{
  "vocab_size": 2892,
  "positions": "rope",
  "init": "uniform"
}
Below are experts of layer 6 (counted from 0) of a mixture-of-experts language model. Rows are named router (the router's row for the expert), gate (a neuron's input weights, with its number), up (a neuron's input weights, with its number), down (a neuron's output weights, with its number) and show model dimensions 0-39. Each number is 128 + 32 x the weight over its row's rms, rounded and kept within 0 to 255. Numbers have three digits each.
Before each expert's rows: a language model's description of what the expert responds to; "comes after" lists some tokens at least twice as common just before its tokens as in all text. This comes from a sample of Wikipedia text that the model never trained on. Tokens count by the router's weight.

# expert 26
Description: Final two digits of years after 19 or 20, like 2010 or 1830s, and capital-letter abbreviation pieces like BC, CA, IUCN.
comes after: "20", "19", "18", "I", "A", "C"
router:191125160148128154220136100076142142052111106102157108174111133146118149146149062175171116142104174114158120106076154124
gate0:109138148136160141151125097146162080127050140136123140137128100144105068099142124128106129126179119153098120083147171111
up0:128158128159173160151149168086191171131051123086104086099161165129167106176126204098106099106122108162111126109132125115
down0:106147132179151124092090114093134153135038138108139109153157154152084163149105140113154132117119147147105116085081112131
gate1:132193109085154082166083115122136166137110110159155154071128155107151078169162104107096155062180166126090139119173133155
up1:145134168175131129151118132072141116089151090155134141099188162124099166077151121089077142097142143138144048183140137106
down1:143037154104128172149193103129109154133180115100073153147163157062081129081150094115156190128172170102111089084146120131
gate2:116147180116095133118174111168132129103155075157161190128169120139122168065112110151097106104112142072129118129139136148
up2:142153111123146118152123095113097159098006072154106100123161145134098089129187149169139120147115155147168107060114077172
down2:180206132168099169074044140143099070139113041155080118182119128099076219106184065077125151065105149117077128119128158110
gate3:101142099087077136170102157122166150074088168186121108138133169123133142136129154158120130124157218043099123112154148145
up3:135096098171039157095174096127141167133132131113118124190142103145143108125182131152147094153193157160166150132148173105
down3:081105071135075142106141147095116080170197106143203145158176157200058107102186139066111108184106196114153085126117120113
gate4:161177158203077106094126153061054186086142108162139085165084094134104156087070116078186050130157127129101124114158119089
up4:135170154147150125084098094120146099082081132172124137069074145154169103073127124098145133136158115142119113116189097137
down4:157129145168102121129187167111140131146084150083124100104129154160107158108156124102078079109109104152102111040152158187
gate5:093159142141122128191102133114096132051098126102124169071115133097114150119136138170148164150139101140163136118114162071
up5:138203100163113158151143152125091076107192093123155155141117142048118102141118118116118121172125145065135138122095127081
down5:107110100099188125116143165110134185113048178100100125132125127127070084115209124160158152135113076162072110130135113134
gate6:141155156157155155106105157138096092136135143193150116111113121145137109137138149162146121090159126160124135123137138103
up6:108051113172136079174145103092158114089152113126111134091126094180165120094132135098158136148138162132211148112073143109
down6:084143161090138136137091089151059125175225170155151070134106130179136130112195155164156113177076098142096082080178193086
gate7:109139131096083113133141146116167161122113104146126139102179129190089095035093133150162125123150104119199141103062099163
up7:135104087145115121117142081095102137150177095171133068144186103229129068093128125090088094158137183087092136119154093150
down7:129198184132114181137155170133089148108170088170164080121130091159125077169177158114165193218175119172148134177088165129
gate8:153074079155090146159097169058112173164081087097139163119093123100116100168136079145148117161083112098109103090119104128
up8:147158081167157109156136086090101114072108082155172163149090194141203132116163134132122149157151127135137059117144109091
down8:152162198144070155156133119118159175076219114170153103124163109118159110130110111114134127122106205165128070108177124141
gate9:069090140097126100122125114129188139103139148128139115129116122126074141130153096152081141123124136141132153131113090156
up9:186146119131098143153151208106142106201110115181079148141143156104123163127150114112126121173129165112108135078148130144
down9:165155125083175107184109128155126122107156151129117166147118151079114095127100151114134215160165127130125124129148167077
gate10:155134180068167211087159131123110162201171106091158131108068130133178124120116139114156072150087169144097111118131182142
up10:115085158172095106092131156130169171093144122138104121103109195112155134140095139073120162129127129088106080125110130129
down10:098154191131140128150142144163131107142146124078066084167110109148105116090231117140113125124135129138098166143096112167
gate11:133150072120151138186106116086123141186055115141080128068141171171094117119072103180175125149190103077136143130135073107
up11:136120125082083123153148110175129138138097085148144109182127125125132078114167147160144105136167112135067135117128143100
down11:120089150114143149147160117105106109123115093070096181139116136126130130109117119098083125065082116145105186078097143108
gate12:141042117167116143183119193149171163127127169125114101152154175083139157158127113101125118177176127163092111154128116155
up12:139035138091110129196134065130169129132111164127198134152136123141131047065116163140082169091094135139089135083118083104
down12:158155173121166098100111137101078136136125112091132100187180162129136136089145126129152117161130091112122180127101117157
gate13:112124082174137173177155157105106160109095128123144120142129115136109170188168127150167113099149150130102117151136153142
up13:091126117123161067049121093128128150195187198158106209149126114133188125136146140121120110168129047119083097118111154145
down13:159122040098163111134134109154208146186122050117057102138150106100140126165136095109110144129191098162120136188160112098
gate14:100104151090148091109101109105162147169132159077084050138155207084165143162074099085061070119095131166098171143104116074
up14:133153121137106084071119175107133105121110140168110193140142140084132100126163163143120140088116172067148154136140152160
down14:151121183102147173176159067169127127156169095121141115184152115145085162142122091119137108115131128188089109148099107111
gate15:129110134086100163100106093136095140132174091118087107126168147095117108148118069096192145115167151100142165122131093158
up15:100128106118114083126108126127139141047135090148125107162122092077155126151134093102123151124089148129093158162169182166
down15:102154089158115127119134163163157149067062129109132130159156115109156188106118126182147173118143129126148080154116134141
gate16:162097121142202191184102155133154157138148126117127169110131075090065119131097142083064086051130111094148140151132155094
up16:108135128109107179102117204187133120108141103115135148112104100147121092167147135102082151110132184119100145177057156118
down16:132085105157131095116172147119189093152132102160163102105101132180110057109144103154115086144146101165114120152130086126
gate17:119109056146183115135186129152117093122174120127159152143117135140096079156175096087124152103154114149144126161066166146
up17:133132076047179140073184157152143015103108140112194167091196150205113115103123103057156097138077104132146180152118134148
down17:124093105067166092118132101147165099159142165072148135139155104116106162097131102145122090089120126120126194174184143073
gate18:149113150161107158153062105179142044139103148098186150123154136097108138090107084115203077101107109115101200107133153033
up18:157155109138144115075148155165197096153115125119089098127138145164110089103161086149111193129164138095147113119143180108
down18:154124106057147144125150159209095136119109127139167129128112133126160128125119152134135192163088119144102087133095131127
gate19:147092143238075174162116109111076152103093116088124074128108126140110146074106044029161137162138108161116090155102124092
up19:125142116163112148049155168146082115117140082138170146147114108145112071105167156170108102118193147094124146043111142127
down19:158116147154037132158165117129123136126088206138096173133207125119207150123155126110191133165094133122151164112121145148
gate20:117151160115107179147167153205157126098153145108118118140109115129148128132100120108176114124126166140128148118164126109
up20:141167101129129141155086178217143147123146188129140151131139114164136134175096159141118138127109086128066166156087161153
down20:139152118143117130132147147099166108080122118116149190147108096176113112115119197136082166111157075145097184126150104153
gate21:077159166133137103141116100119080160162188130096121134138087084140141135117085134169082110112109094077200126165084149181
up21:145205124143058173133107076147135163186076184135148130101120147130126109117162099080098072138149092173120106116082106071
down21:072161071147110127203128156159124090111053170142078126125110138127135160115109081119126151101139147168127137077138118115
gate22:130101147144191136111133080080038093121134158176066120184170166099136149131122092081100124187089101132133166176121134167
up22:112137111152097167086146165084118120152123180118090167125109118163092103122113052132109128142120173125171133180118108187
down22:132076109131172138074090126112145112127071163126125094125113087153059154107074120144120134127131133102108145085152125151
gate23:114119142082138128138159131197133136087148175116062154126182098075161141093127163127146106100135166159096166107128125118
up23:091118154090192130139140154175117147148086077106116117131175147088143188155168148192094152150156138100122142090133100167
down23:144160141120156140114160102110126118187178150113073108129080150082120066128171151112163098090120140069111158123093192092
gate24:117102133137142152103180105119117113131169105068075146131117107117202144161107101186102148093162160195081125107152137133
up24:128069090125139117150123104142135118122128121123125146138079106163160105118131149124084173116151079120132143169178155179
down24:141104179134118111142118119116193119119122115088083152138178113101152149132168044134105164157185131111132147180141152143
gate25:145158096095129150111134118092098123145127141131109096127128138134159137169120137129155047155141127088093139138196132117
up25:156177107138100121188139166099140121145119167084155100160172123120143167143140185126148134133096115119161104168145144153
down25:167144185175112159149148071134118086147121131122149103121161135161123110149054118111120199164065107142092149154128102117
gate26:221124125153137108056128163163088138180149082148144086122121105114148120144144150144120144186116097166126143103101125136
up26:136141135137116122123143078174111137092111135130127146124121098105151118154122127098105057161114142091123128099115103126
down26:157167126121104171127117131114119118114074060117126124092191092086073137113106193186109153118129122083160125136121176148
gate27:172089096130089114144099124165148098176122080131156139132135109127105136106117104127110089077124152138111143133153160126
up27:124087160117146114048085101074130129133112130147097146165168070119107097137144121093098083109197062169130086147083131133
down27:111103149113075128113124132194122110117174136106146084057040156111120134088137127113109100152134180118117157223060179133
gate28:160127174143113151091129102163132088147125118122138170115103147112174148228145147196067147108123082144184145099081125090
up28:124136141177107151190103135154130104154116139082091086198123179175131104111109109178103129112104176163090120131125126078
down28:106161108114129125154107085156117183096137171127112090130156108143135110176120180104152130114115126153103134080127139087
gate29:090157117063077088084172129108138071141200172078128068146076102185099088127131138171099083145152100146101143179102087174
up29:136200145115119162145104141107144188148061107156169093149109139126112129124112132150136136069094081129131140134190126167
down29:132127121079183124120161131148122200134133121106128114064117122173093131147113141135165128078124128098088118168153146147
gate30:151124121116109152125154145156139118102123117128137110103106130119085165120084102154156153109108211174138167097184172130
up30:050137147068136118136100134172114110138069090124207105178141159111084148081107116162182093099095098124130135105117074176
down30:100100109114137167130169130091199127151143126156095082158171179130137122146153154139064143065165210093112153121151118130
gate31:112239133137057160099128132160153106064031151102143140112145174122125136108136151062112092106163085112147181124129169098
up31:127151161132085116112159182169104122137178090127098109099076196106113149135075133093137163149136103100153140157102180156
down31:155094161140142175197126135116101116148149109156151097089165149103165121146121145126141134162136120134133100133151159043
gate32:097112149127104173164173112124183135138117091128097139152127090075174125091124100175118128076178117162100091183081077121
up32:074143099118110036136157116146176148107125133112155089156134117176146121111141094112102142124137157088129159140187192063
down32:071143111110120089142108083136115144084122094160078169156142118096135128168136154152093136184127142180163150193144082113

# expert 19
Description: Single or short word-starting pieces, often capitals, like n in negative, N in Nordland, T in TCP, pre, st.
comes after: " the", " a", " of", " and", "-", " ("
router:105074083093106053113140145159101104065140137087072136113129144143142136146099072166137129137152144129167158158102167126
gate0:129057050098109141119108116103108142169132179099130156132114140108099111152138142148156088134169143140127128186155104133
up0:072107141175049161111137090157072117094131128186111122151136184135111132101069112116125162129102145066145184135119092172
down0:092160164139118187149125109177120104148201063087103071133045128092090156113072115126167159182155179106129137081098120114
gate1:096118213174136114097103108128122158139136127131142208109175138120135129124127093088136155195101134093130139175125137105
up1:130159119102096091098055137138083140183110187111106112134075143154142188119177088149163147120173141057110111087121126172
down1:171139102161140143133084129125105133086167164179104108105140071081127115029096105146142083147085125179156137184101139062
gate2:190130112095125110200130121127126154117091155130104153096141128098157111144089153120125089166157120161146114123157100113
up2:168094127109143109157164157125192118091150154210110180127108160149161132100120153107131162148078146187141177145124096119
down2:113099076176192160013129159141097153117059118117093108118107113127116113203101127137076094125130152132102112132098112145
gate3:138116114125190138150177188173112131054144133146124148185097085088149167116112175135150133119134178140117136126133135126
up3:085162065065115089083106145051131111075145113134059108108097146161152146109114166118122142128124155077083085189153089185
down3:142107130138119051099101122171076101117173128157111137144052161122102096089137103106122086128143071124056122115169124156
gate4:105136211110038065147111104110123150067149153131122145098165155153190136095140170113129133131136158120123085166023114171
up4:177161197058133145166088120148164124126126193158086114110067133143178134184188176075131134116107118098117151178108169164
down4:096115144102114153109109194106144141175168123112135139125073109085158128094129097155160156100153123169091124143153127133
gate5:092122059136118140130227122153147155104107155116093136140067157088161195101137106169122120103114158091104092145113113174
up5:121148138104166179168068112054089142184127094113150106145105167134139086132054106084086102102093193133087080108111173097
down5:113139085090117189110017147102119180119100151151115128178153066164122126121099109060153152141084092102115145117155164167
gate6:152146162105161120139092103137116061168075154139093142144127070134114153072108047108049105129158121182144157082105187146
up6:150194092143172118145118177162166111157109097123108125122087100120118176074159122170152136148143160176109114113139121117
down6:085091132133122147113143133112083132169149152139120113109157218098184129134120156155145127105185129130090139181108110122
gate7:133123149089158083093075132205119168083111090109118126125110096148178167047085147110145135142084107143160145163137118141
up7:168165121071103080075160141088141151110201157156010098126049146175179104099123092099149136175125170178087089131145153082
down7:105144155154121156039145158094156097117179120118098132148150173058106131156123162115118112128170060089110151084130092098
gate8:097119148112167142151098138141142182151088087150081093154139118166098111081125101153198141150157187129116084116094135114
up8:176154118137135146158103120125137107094137085112130106145146171166071156130140125114062132083107126139161133116132126147
down8:145138113132146089146110089169147157139146062201115151060134133165137181119130127164129181108088133187202165184124099112
gate9:117158108145207095063113130130103103099148170152177151181110113160091142143157119103080108140138162097180097135074111125
up9:144119114118106120128171157150112099163104139139168165127124160130099093158119137125100112093118121151128101130130144094
down9:157075108084111160154136131123134122147133156148095122165192179074113082140094144070153126119099163076158119061132105089
gate10:173144143160119030140121180102135110135135152134123109080115187134138156126147136129104133160112085111037114109137107147
up10:114114072148116092137081115151096131171146085129107197214102115110123149115096148156158111087136175070126138150092078090
down10:117161127098087111132147116117168094157151086187088087065085172192110140150155169155106067146174146185130118159106113186
gate11:207130078107122130123117130117123119115134107106074191127140089121132128123091116132143216137093121126103178142102061098
up11:124116188090114112103184122120113187112076097115100117093114137187133091114141104089105144143079072090098184151116078158
down11:121163145089131111123076214142144151118119093103136044147124140137144109157044117135171115101163135157126182088154148114
gate12:156126154131058091100103154107108107116077086107154138127107169120183092159135167175115089089134105180103024081151066079
up12:106139164138106099090077189127113087162148102155113180081156097164181083120184218112134075137109146145114104171129151110
down12:101124148065081124106107146108094141093122147108110161120136135087147152102119132136081133139088140146116130147205141114
gate13:085090140144117161116110128125095158097146145115120057130065085154104138102105175109152101118122142124060139136066160159
up13:193124085141087108093080138132079089119119132142120104123120153098140120142135167149111132123169131134161083108183123085
down13:092171087196182126141097124155163135093100159179095113086158147219143101119164153120093200128143131120063151175130210086
gate14:148164183164195131169218133129123065119133116142174106133103173160134121069073165105125177120083090100135191124074141097
up14:154116142162135176126160075134149080132097103141130120182121147078128141163154093133112181152096130085089145147125137166
down14:147092139099084096178099152145084147120152106130089114156115072149079147172156088097088061133094083146107105130134076157
gate15:054129144082150088100085057133148135071079126102172182155116136154128115181125200141184073102090153145135134143107157096
up15:143156130110147099109107100166107114157165144093117125171131062163180089153197122163122156116110148124146138145154137091
down15:152127150196159115153125113162113131115149099118088143129100129184130109136097143108194060118104183119141102170097110189
gate16:145086177143034105129139133091136125126165142185139157119123174149161108142136115095187159151114112078147107161180147140
up16:108175092077120149150088149181146191090065087113078081136104098116182085123165171111086136130102101176117117137094113187
down16:127103176175097107105075095113128084129146079161136187132192112175149168108153096132087114147169163079120092126116125162
gate17:110120121123182085142165167107143149072108157104188089117122134131129151188136111139155158147142135129123133131090155135
up17:095115147092123073162059126110117132085069137064197081125152117112081152184092090097177158098063118194174142166152113147
down17:132080097134169154096178149115155106108162137117101063178114119155174133139142157070151145158053174096124079163145118165
gate18:122148113087131067145127170179181073158182107113124160134135163122160128151187156127126091136155130154141065132046108118
up18:139129097105068152061133071152101130217148117171143074108063144100165116114140148116179142089082092150114176192110122140
down18:135130164163162168126116168117139091098143164149157083144098073057089133041136113142160171091085113090086130173114142156
gate19:044154128120086137148143153135113088127113158158141116104084112125109106094120104141122135131120159141105097137163103177
up19:091148186043102152173137115131150166130133091158120138130109099121146111143123105110144123066129167064125153158149164098
down19:139111139130100200081155105146175156090066118148112143155122079079106151105150080138131152164154136100102168106171157118
gate20:135154149141116135078113149130176114128107158138110121125170095086183116183168166132095132144070172120051057148107128152
up20:120163096110149109099107137087108071143095154132118138159114057165129120187145100116045143155140174119101081047142104156
down20:193151160170088077081174118164126064142099120136132155090107092120155064140104104083127141178157093181127102156113088121
gate21:148188096101158094137175149129125092163127155152127092116071154198159153153119124110092143131191107127059134091135125102
up21:175121122075135136066195172120116112034122077135082229139146136147167149099097177094126120145166157066116176160142109145
down21:095082059128106121127145137103139162131091115153123095138126124108087139165151100190187102115143142088142144139100149122
gate22:132128139056090155092130138111123128175132174204117117073067133098103095139092165118167122173163082163157079150083090122
up22:135107148139098098085150079172127159108139181119147107109117130128165082085126149123108115090135112085132162107166128122
down22:142123095102109124109089162106137119087156150137175132117144118076092137108070151123152116150114114111119087134188123128
gate23:147163129131128184122097151118137108134145143138101150159082140117148100096124087121185181146113156119107098133117072130
up23:143160161148095162168128123117105141097087187148165172155111098139161118157100122141137093196161079129138141138102122099
down23:124075150083081114113107165123158106110089144120128082123072139142169185138125085184157082105146125107130137061160082173
gate24:122109102227116119111119083121123161140153152181072120121139140127143084104119130189132139152074122133085096112132090076
up24:112172088086100093137121216146187127083137194148121066166131120117139138102116185177090114120106145123125183093112107107
down24:141058113136126117133201137118114181134114154130122119146091144166137093080127091097127097116116170111179143102149107144
gate25:112124151080161053105157143149122064107100119111144126138120148152093162114098131149125119101097169129155129148147100108
up25:183106055152079189108097158103222103136116125165105080140184175169079110138177136157145134166108121072139121128088192117
down25:140137133100195124102167177155114129216127143109142117149116154188112146123118137098099155108178143151128138121211157096
gate26:147140125162084144141167181137202112164088169191089057185128116133110119118106129122119072146111076122164115128158065134
up26:175162162035160162151149108172115154093134173110120130143142121202121120131154127098081129133182111160156126102135115097
down26:128101083058123119095089099141115140085229105063121178109097123086101165107125166185179117148161111159129181125133107128
gate27:146165171104173109153104107156145164111148108137125102129126147075105103124206090103124119142142119160113098144129094102
up27:134117112092161063152160109150108086140102127113100105128109101144125140107171150174094147115128101131094168106126116154
down27:106084101107133057110114113157125145093112143111130142134171124098060142100149183097106104087137194081089079161115133149
gate28:114114138061103149159087095127114194126122129091111161155147039128133123118136141115081103118179118165143130104143110090
up28:105155126112074189130174105168100125103171116160105069189094147119147114136182098086192054171160045114143090172161174141
down28:144149066169077154141140170104078139118077112104129103069189132097135136155118158079211101156155090099148122136085130128
gate29:146178119120176131124135133141092129120125215097088156109104185121140125138110123115076083110101118160101078134104099098
up29:122143072094119130150181123065074105117118152134163133142143137155065075124170107129160076090163134125077139106099141139
down29:134130168187150076195090138085138113141106055168118118142146081158120184197137130099090198130112116126158053172097136105
gate30:195124145179122185083129129106124176102141080116137146190158133143128132066104136146144151097126099165132180110138125070
up30:119099179136160143120135176108177155125159077088118166143160120111121123135106071168112152153085147160147196091206133149
down30:193140164132099060099156159121163088113104113106120102114119098160149105131154127136138177123106145146110148139071151130
gate31:107080123175139129116080177090108100143101140128103156180132155091140125117117133068137116111057093188111087132127103136
up31:122147120096069155115104204142110118103158107110109193177152162100131161167166141128116125139093122111141131125151158149
down31:107099128109133166106151103092137109200098117074100130099172114148207167087170161109176184125100160136128134114159153093
gate32:095144093093086111149176068134124110148156097110119136151120106158121097095085128129095144097120085099100209165150069124
up32:050144138135051128125106108118168146115154125051131085056153118131113190099155108095141128091158097082110107127118162181
down32:097119132178133141098162119082178097098129118113085094116110180125162140134143161077131064134152160136101147133091151129

# expert 21
Description: Tokens starting a new line or quote: list hyphens in infoboxes, == heading marks, line breaks, and opening quotation marks.
comes after: "\n", "-", ".\n\n", ")\n", "\n\n", ";\n"
router:135097146118111050087080178071163165100159133136134109137134126135134121092144153153100130117129111189101114155144083122
gate0:095163068143142141168126122148147152121110189116102161133103155132112132172064069151160145100078159089118167137092117114
up0:147171132153147131119137118096115127128084115079119157130101107187072162144153182077115108131113096043111169078109095093
down0:103083172131147127093079113084125162146085148140141153188108172105104112115134133068143170084153117121099119169120180161
gate1:111110175131142132136107075137071182152150145166108140126088039140178110157120200163122069115119108141110085135113141076
up1:051120113161180094122171133177131168132034094157213150117132120101111050132137093151126086135086106086128131161150088142
down1:146122144172090088137131151069169159104127088107072071181084122116118109108100066125136157135145169179079160147138098195
gate2:123061125123186116088099092140107198138114098120150107059091123091109119139125152165140168137140121147107189123166123121
up2:153164139166154110143102151161179169144098157131136120077108163109099133142128114131112183118104163127127151103147134074
down2:123146148090137113147111119142161134133117057115120112124152128108148118139145104093136087082171164108118152189121163122
gate3:116130130125122116081070115056181113197144114089098149151161148096141194120090089149139123141130155120118120108112165132
up3:160080182081107130145143140081110083200149112158167116120120096155133148075048219121171133076128097094115151139124104111
down3:137077136188165126081149160129195075090140110185145134153065153169179124104124120086144146163143172096201158102147144121
gate4:114126154086135154134109110138102114133142129194113131084106174100139082131146094122162068201134082106154150173162090120
up4:143058054186173093088135100232153110127141215173132098132133150151123105170144141102188168104139117172156162091181146149
down4:132124139116111121124186143139110149084105163158107095144085098139159126143137137195150152150176063135096085156142079124
gate5:125061114144163120149114088137090153149139128097067085109102120141160105131125143121105125063155108133077066114132100104
up5:153175171153163122099113120139120106133151137148137163133092151132161118079150102111146171113173147085194128107115158126
down5:112118149109093126129077092102123088165123156094139153126110160102131153125092167096083090131187085091115152158131135161
gate6:102127154080112167115135131149127102114135146106181132136108108112153084095153147147163136177114130088148149144148192115
up6:121124119168064157120155187117157103168076111157141165159163163124136123163186140156109063128155149146124042107173120069
down6:135146056149127078113120159134229198133108158150113109105127124093148154095136134151090087163132120060189118138130107122
gate7:126142164134117107101171147136168150095072038122149146124189110103136092150183133122144170120130089119126081183134068171
up7:111110107150108149118098096114107159131173163147141132123135132181166131149091112143146146197128103145108103087160160100
down7:111182168114121148127113135143115141131145060148115127127088103068083181189098076228143140116167084144154201141111170145
gate8:136147149154141151166188102099067087204159114126119117130124091083067186156150128125166120196068113144135097093111166115
up8:117142169126121157152147120173119104180098160117127076149134169147158120141128094150129109173139063140128084096124095097
down8:117090090124075077130105142110125089206126141161109102165063149125136112125098124085234171149122094116183052071125109136
gate9:084095083113115101146156166100116136147141145148148197123064140119189074153192112120136102155116114101104133099111109087
up9:076122112104107103095111178122156094140112116115141074140122128141147031108115156076163133111171164112029178128167152083
down9:094069100113153133136063118124109160101144138151124118096101145162076144105121091164159116101113135155150130143095145104
gate10:129170169130135134167142141103114125147097160148155176160073105063076098071135119168145133139100123066129173078115081098
up10:056136149141087089130171158195127170116096146118110099084193164131130149123133168074100089127120113116106171095137114093
down10:181192144100058107121106173130120147070093123144214150105111090099182120163129169133100108140129086189119126080122191164
gate11:141123106098146125148081155100156123035091131128173086155109182146114164142168077125182107047132103119109138125070126154
up11:100162126117084075138114109127075150110135186133143124173109120096157130088098125195101075076174120114155105063132085131
down11:157094111111177132192116132120101185214109163096154134100103058150149109124085156149107116144102141096165118139149108157
gate12:162150156098099108137098082124113193171188085157082079099118124162143164145176138094106105136159125112117194142154196134
up12:184134113126065126159078148126084100144072159103143100149170129107126129122079126156152179075191150117145139100146184105
down12:155108174117123103152132158115113138138120120145084179129194115091098107179114129135117095104077128183194137144128133114
gate13:108161119173125125130156200119149105136149137114109064189051141115169149109179160120105163099102126133125123092164092121
up13:073121128064185131144091104109137068113135109143087149093124162123102155163090129177132104131111105132160103142123170177
down13:119161065105071117161109099158061125128083109057121090145140117105174130036142177128134144140149094183111083108113060218
gate14:146136152116194061152143083069113172107034116142164160136099067100148087080094143103185120150106137148176146137117117094
up14:120163107131106122163135096132141082140124067200161124137093158169147140166148082094089176086100141176070098193102115160
down14:161161156173117092119142182122104146164155137125119164113166136117083102112112132093097060124129180073140084197126111096
gate15:149143209177155115119130158116056129123113117120162128126121113161123133067091124144094154111139016146094157174160160080
up15:160137139163174123038126215153152151168157091088158107120144121118071113112138146167137143151082124114130137162148125108
down15:135098230144092101093171200166145151096126099157126117153095096163138194122065106180138138154148125130177189111141102135
gate16:129104142123158072088128115039155165111169143151147119109145185119118117119120131080168083102130139116132106115087136135
up16:095132154144152114087079155068147094095137155128102101116116137136146130131114076146105131102089107126107089137084111177
down16:101108144132142112132151103150147136126177153098137184063071131085114111119124133144132107175101113141140104094049101115
gate17:091139187127149092144086122111099121099126144166146177108121126175136137102146105103088078138104158155131119092148096106
up17:037105133186106132145115185091109099193096139124085136116108074152093160142094127113141069179139080195094147098082175147
down17:136163165145196163057067047096123113096184144090044127091118129117157191078115119069087140121139164167176153154134111138
gate18:107115109220120116108124122166141139146086118140141122157109123078104157174060161092148128050160116144092087126115116092
up18:149073103178083194171147058128119094110107190136144071191126123116134120153035112130124133126145110123162099106136164134
down18:168129120138135080151142083178119166151129147128086126143121054093114125157103129162073179095140149190134160122101096152
gate19:115091125119113092179057126132080111125123136170100210111115109189088221151125095147126109091156112060112135105119163157
up19:127173098121162061181160149120101136144143153137150066155123063123151198096141119118156101126109130134097114099180093128
down19:118101106112162108177129158167141111147147128112155124136134116119162140160093149114104125142150177167114107098111091134
gate20:170126127109156096119180092142165136189118151156111092080118108110140103054114093126113113092124114085120114133132151098
up20:111113090191184098162136125122116130085146137128122073177164093140143109081153148102197094151137149140122106118150153170
down20:110169181123124077051133136086146140147075123100087106121134120128089084113111121108147157103146165151157120110173144161
gate21:205140097103140169102162133120171141152115193106116139129140081164103186074147167112151165167140121126145101169167128149
up21:116101126144067117168109120192138070110106121149107121175159115115127080120139149120168148157090131129109157164086137204
down21:127104121126153223105153204121117157181118148113080127144156105151086132168108181145157161070145116116152109134132105090
gate22:119124131128096074074161077115181160164152114133101148090139140142100144171143092169112141168139118137087115125164140134
up22:163115124093148148100093055092120097091096085121123137105148098068095133064094073152079167104176093128131149146104106112
down22:123162165117149167149110121130152116136139113088172063126074128154091208057130112126164130132127158092101105126120148171
gate23:075181095146131132083083180143126082138138087118178083076110153125119118114092085133158097107169169127160099110106108113
up23:210103131063050121097178136125184151150104183158140111137196084167119149116170152115129104067152185113102113118142119093
down23:085105146165096163139149149128127148138112099139144134099166142145139181091116097127194054109086092085131099088169047121
gate24:176093081066118117106090132153125137145144148158168114082160156165166158101115141171160140129134146080143108148119084116
up24:109119099089111101176119149146146088188102170149112159149099129124111123163127106175160078127166163154106092098189102103
down24:152160093108086083135138121133146140087087163194157166149177110148155139145084150158098132153167157078152164132067131072
gate25:102159101172124149132214136049096113136146101141137168145096101157119135118064122187167082157081109098131167115085093112
up25:180145112128118125124143168069121152114147078075163098118115075183119079111117132167116106173145146159102136098107135063
down25:102139149149180132088152156168197147197138151196146074129145188103154117142129070148115120147084161123160139128203116153
gate26:125115119156138142108141167154186187135123182080134103101107114125122136106161099120126174148115123058159138165201128158
up26:103094117133120125116147126121150109137125099116138143075165126163188097138122147209074158120137194110091130136106128143
down26:113136157160152146135041157149159107160123113104134140165130130112105086095125138198090104114123139067162173100138152131
gate27:116170138110124156103189108098134107135162143182079155185130123107122128123128154106081141105065116157091137132086099117
up27:105128095085118098104170124122132135116159124148101155120187071166112139131116092117085133156157152087171124114182065138
down27:232098151185060157136048094146167105159173155174119143110145118134079141146154127132115110121117098137140127103099108141
gate28:126171171123181160149157128175144134079123042166127109147176125121101080159096113076060164050107117124168112180126142139
up28:120111115130154134138173146124154088148120155145157105131145084182172145112106175137097114112147154121083142149175191130
down28:167101086090143152090123191112095101131096121073092088099095195141083158063153143128187139126123039078129148124080131131
gate29:066147146125104112093158147106151097190167111123064132135126141139080110186118188148150144116097077127139182153135126104
up29:121144101104125117149147115168170153189123139175117082103105132089134152095121146173171165103101122182148138104156101119
down29:099084133102096088142133167080156159193143147065152100140165150121137099151114057185209143062146118132119142150111135120
gate30:121171066115099114158108113128118139124052163139119095148092104113164075129117161149141105078169162119095160105084121104
up30:128149067151158169125129134085153107148140133116143120128171156147133142130138146152119102047112148124138141077151121130
down30:149182154078125114116158107068127123099139119141146142127159115153127111139164184166128146108134160152110136151108162126
gate31:113174156064060165095080153149146179121125208114192194098191135099144162162056109126159167087166106056124088120193150120
up31:099120145125042109117063164106145136094109120104138158077141061074142096122053108142140198163170153117121123133199139089
down31:140158166143171163168146085130115191129172119146153149157053112181158085105125098184106087158122117146081130102125068108
gate32:105109133138119109087099114119134110130130062101063212073125164117123112087153146103125153087127125129155186117153154127
up32:142090061105131107123155131123178144155163149114133191147168186159100107155165127104113136103161143124143129134190130118
down32:131100144141128069121166159164092137174070126140156112146129110197142112142120172146124116123179109104144131120077148133